From a checkpoint of a small mixture-of-experts model trained on Wikipedia.
Experts: 48 GELU neurons an expert, a sigmoid router.
Training: a variant of Adam for the experts, 465M tokens, 7090 steps.
Below are experts of layer 6 (counted from 0) of a mixture-of-experts language model. Rows are named down (a neuron's output weights, with its number) and show model dimensions 0-127. Each number is 128 + 24 x the weight over its row's rms, rounded and kept within 0 to 255. Numbers have three digits each.
Before each expert's rows: a language model's description of what the expert responds to. This comes from a sample of Wikipedia text that the model never trained on.

# expert 16
Description: Digits in numeric data
down0:131093145125166128149105096098148159132134119117103112106152113123129132108140163089137120109094146173118132153129115130123105119108085175112130159112170110118151103168143104123151177053107107117101142124128142086101130160139120090144153145111105094150166154100107134088101102139171108144143140148111111144136148128109137110123134150103163145093137165117144138154152102125181145096121

# expert 48
Description: Given names, country codes
down0:075168138137077149137142131081140154177170132108094144122135168136178099114124076146122140094153157133159122155159111123103069127110124159123151163117104097113132075169119142143122131108123138101165114131124127105097175137118113158139135140135125087124136112112133143088115170162110155155150102109141107132110097129112149114138123127099134152110120142134114124130149125116100169122088

# expert 14
Description: Main verbs after subjects
down0:163129140099099137110131151104124092108135122102114127104139108108169140163168123149145131166109106123197126111136154139122112130127112107139158128112137167114098104156122124133128108152107133141124115138166136147148129088061115135140121155105137169086105180101118122162144137077133181086144132105070100148132127147107126162158122141150120145132100137095098098097109149118143136125167

# expert 7
Description: Lowercase word-start fragments
down0:109128148070158111147132131150104128119110121156144121138124146136156145107108103128115089073134145152163146102135153175106106126148119144123150147163089145112137130202132165095147119125114122163106121074111108169108154109128147109100155071119130141132126101143152113124101150121079130096161108147112120141123090112153112116155150122133157132167181125119127121159139112108092128158101

# expert 13
Description: Letter h, "the"
down0:153135162089140121186101111154111124177155129115166130117160140106112147114103148130112155107116109163142126131133111111135126129132142125142119110139129102092140130099115113104108163158152105138075147103122123164100149145104175123100075078135085127154135105123149137142151082146113062126128136117129169152117087115131107134153094173158124131099131156132164131126129131159121092172123

# expert 21
Description: Modifiers before nouns
down0:146119127098130109119177111119110110106123117094170137116116116145126148086132183114132111129143131168145153128106130117129089114120128149134174072104108160192124089100124174112141160149116095144142141117090172146116139151131119123132073155123099128123119151093139168115114148110162109128177122146141099121152098115141127169146131086157129069152133116116110142143125120145131095141096

# expert 3
Description: Space before numbers
down0:120070114137157122101140120133092134138129104144158140130108182136120157132083122079129134117093174137133127158107114150124084131116106151142180138114119136101131151170184151156097124156144101112157126112134102133137152104122125148159121120116145102117102097122162098114145108103147137127173141118148121101165120155126099134124133111161169112118137095148087136102135144088125184077105

# expert 29
Description: Word-initial short pieces
down0:113139175130122121152181124120112136120115116108139187127103146117111143105109123112124108125138100132074144199165135155128116076135138148112141129127174112117115107132168122129115141094128157133144131108123126112138093128183143105152087108157118165117160114111122055156113158127128115177118095148092140142169136095109162121161151145111123131084125138134119119105118130130112113089106

# expert 50
Description: Infinitive to and prepositions
down0:123140087133096129104130095048146143091085109121128125133143135115124115091100120137107115123121146167153118103092153148127076143112137111095102138174148110078115140130107130095140132154145133158179120130096118153157145101109152139138113143147118127126145142150108108150122143114125158127135126126095135182146180129101128142150187162149123126082113147126177158150139145117131114092103

# expert 22
Description: Attributive adjectives
down0:125133123161086113141141158100113067136084085142100095136177137122132107123100141124095153182130091131135180138160172124130142143149137171116108116115124140142179103161119100075110164126142153172139156160109094123143137129120109156114144110138151145135114126128114141097165164097127128110163167131118121089153121151136148113109092140128120136124104126093097124152107099122106124137108

# expert 42
Description: Places, directions, sides
down0:102143138145127095145108141106148095162129182111130152175159131132150115099137133151159185101140117093102147121105125131127146121117160132127162158115113131191156123132133098174116093113132159156119114170075104117120157117145136110116101142135117153165120140119168122151140111137123116163106110128155104140102146105119142113101104130121144086171138093063105151131120092089123120127097

# expert 31
Description: Definite article "the"
down0:113123120086140091154121125121120120093135097099135137102104121132151127108154176116143127154164129129092183145128119129095131120129161128122116132148114118170107120061115079151074167118140148105160125134101094128133110164133162133124131102118122172139128099110088123142162111156125122126117171138113154154133131108112160088120137150192157155119154135145110120172090130153113147144087

# expert 11
Description: Numbers in tables
down0:141148139123101120137142136148109105149145133046082103127094151122143177159140084124121112084102117113149108140110112176114130116138134202126101150163104144148137109146145181098114130124166099128145136105146150121146135159087079153164108123119119148135136167159105111113145154154128140130132099120092101097113140107130136111133109113099117166129123130150138129130156166133130134084153

# expert 34
Description: Genre and category nouns
down0:138136105154130116147126165114126117121100100131143091117101141134148111093178169097144167117117176126159118098133112138125110119151126151099117116106070109137124150149126075132154116165198126148122112094110106124146132105128125142184169120116119183128115132152146138092136080091140114145152140132126111111163119135101127110140149105091146151103148069095141154155106133145117153129123

# expert 56
Description: Capital at paragraph start
down0:133127120149149150048144165154139113141121134107075169105095121148127115069163147128126150115139112141133128113133145157151160108119067084107134126121104109120140103148117116143141137123116131123136109082144124151163142129139075091109123120161127130177121084120071150120125166148155126146089156122131141130136091123152149129177152124106130143146079137140136112136123134104145138165156

# expert 36
Description: Spaces and el pieces
down0:185088109103090128136120118154167128139103110092136119124129152137121190117125131154106192130137136134158130133108134118119101125152096137126147061144102096136116152151154112090174134123157111140106153104168099113149154108165128141108139155127134154089119135159122162169154136108122122125110129133148125122125131104088133156133170109126101137132102100098120140188092137130084137094125

# expert 40
Description: Copulas and Japanese name endings
down0:138143121163197113130122137185146144140095123099137131064130122116150137111134145141115165145140123135130120133139158124151145120110124148125115069128147122094128103126117137122099124148128114115146138097118093131151128175117118112145102153105108114143116146184149103110105087066121090134125143184156112167111158107143147119171137103146142132107104141132132128078092106152146069112136

# expert 45
Description: Personal name pieces
down0:148117123113090132082116136127129140153180090062106110128148092103164138165142148170077111104122110121112100116129112126119109095166190109150118118151124129183150106129139143112121104156140142142145108178114104099102127138151151112138130151119125081131108128165113162082139086144138152127132118137071101147144126105124125144129173108105165136143135151107143109154137119132142131144141

# expert 28
Description: Articles and compass prefixes
down0:124109146157112117126110149139119122123099104124136117162130085162077158131125126131142134081137107154117169134125180104133119102163107140175118106117100163111128113173131096139077084080137151113108116138122160166115122139159159127122130133154146177098127117157082137150114156102128123139167138143101119118141146095124133114118102129118123128191142142099125143133114106124200155103108

# expert 26
Description: Date spaces and months
down0:129096129116090104118127140083145117134103110119129132138122151120157116070166108140150113118162148106116145162083139133086135090093098168134165110152152118145108110115076112098155105141149131107167129129177137148121157105130161101105150125155160117160105155105136173134129124123130132170143160116139111091129126110130138141120154101088126140199132128160126087114112123130150173103120

# expert 10
Description: Places and structure nouns
down0:126186138105105154158102101121134118125110120110150179140092171127121124155133164145127108155180162117134161097116136138117077136123086103141153093114115135146162130096143130130130105130121103136121146143109102159114183093130119118133117167098157145121106185121154101118136160103134140129149146109149141128129136129103153145123109161103113118129131084165101101115071137126067125097108

# expert 17
Description: Month names, name fragments
down0:112121139172134147095131079124136162120118160142095094160137116080055110165129099153163178154154193094117110123131156125101131158149102127133126136124161123146133099147101141129126112121143121114095149141079116085098101115140170121113111108149106145149140092121124161126146147145123128107122121128108107157142130121158139142142137108174173151110114106143112092106145129164146114091118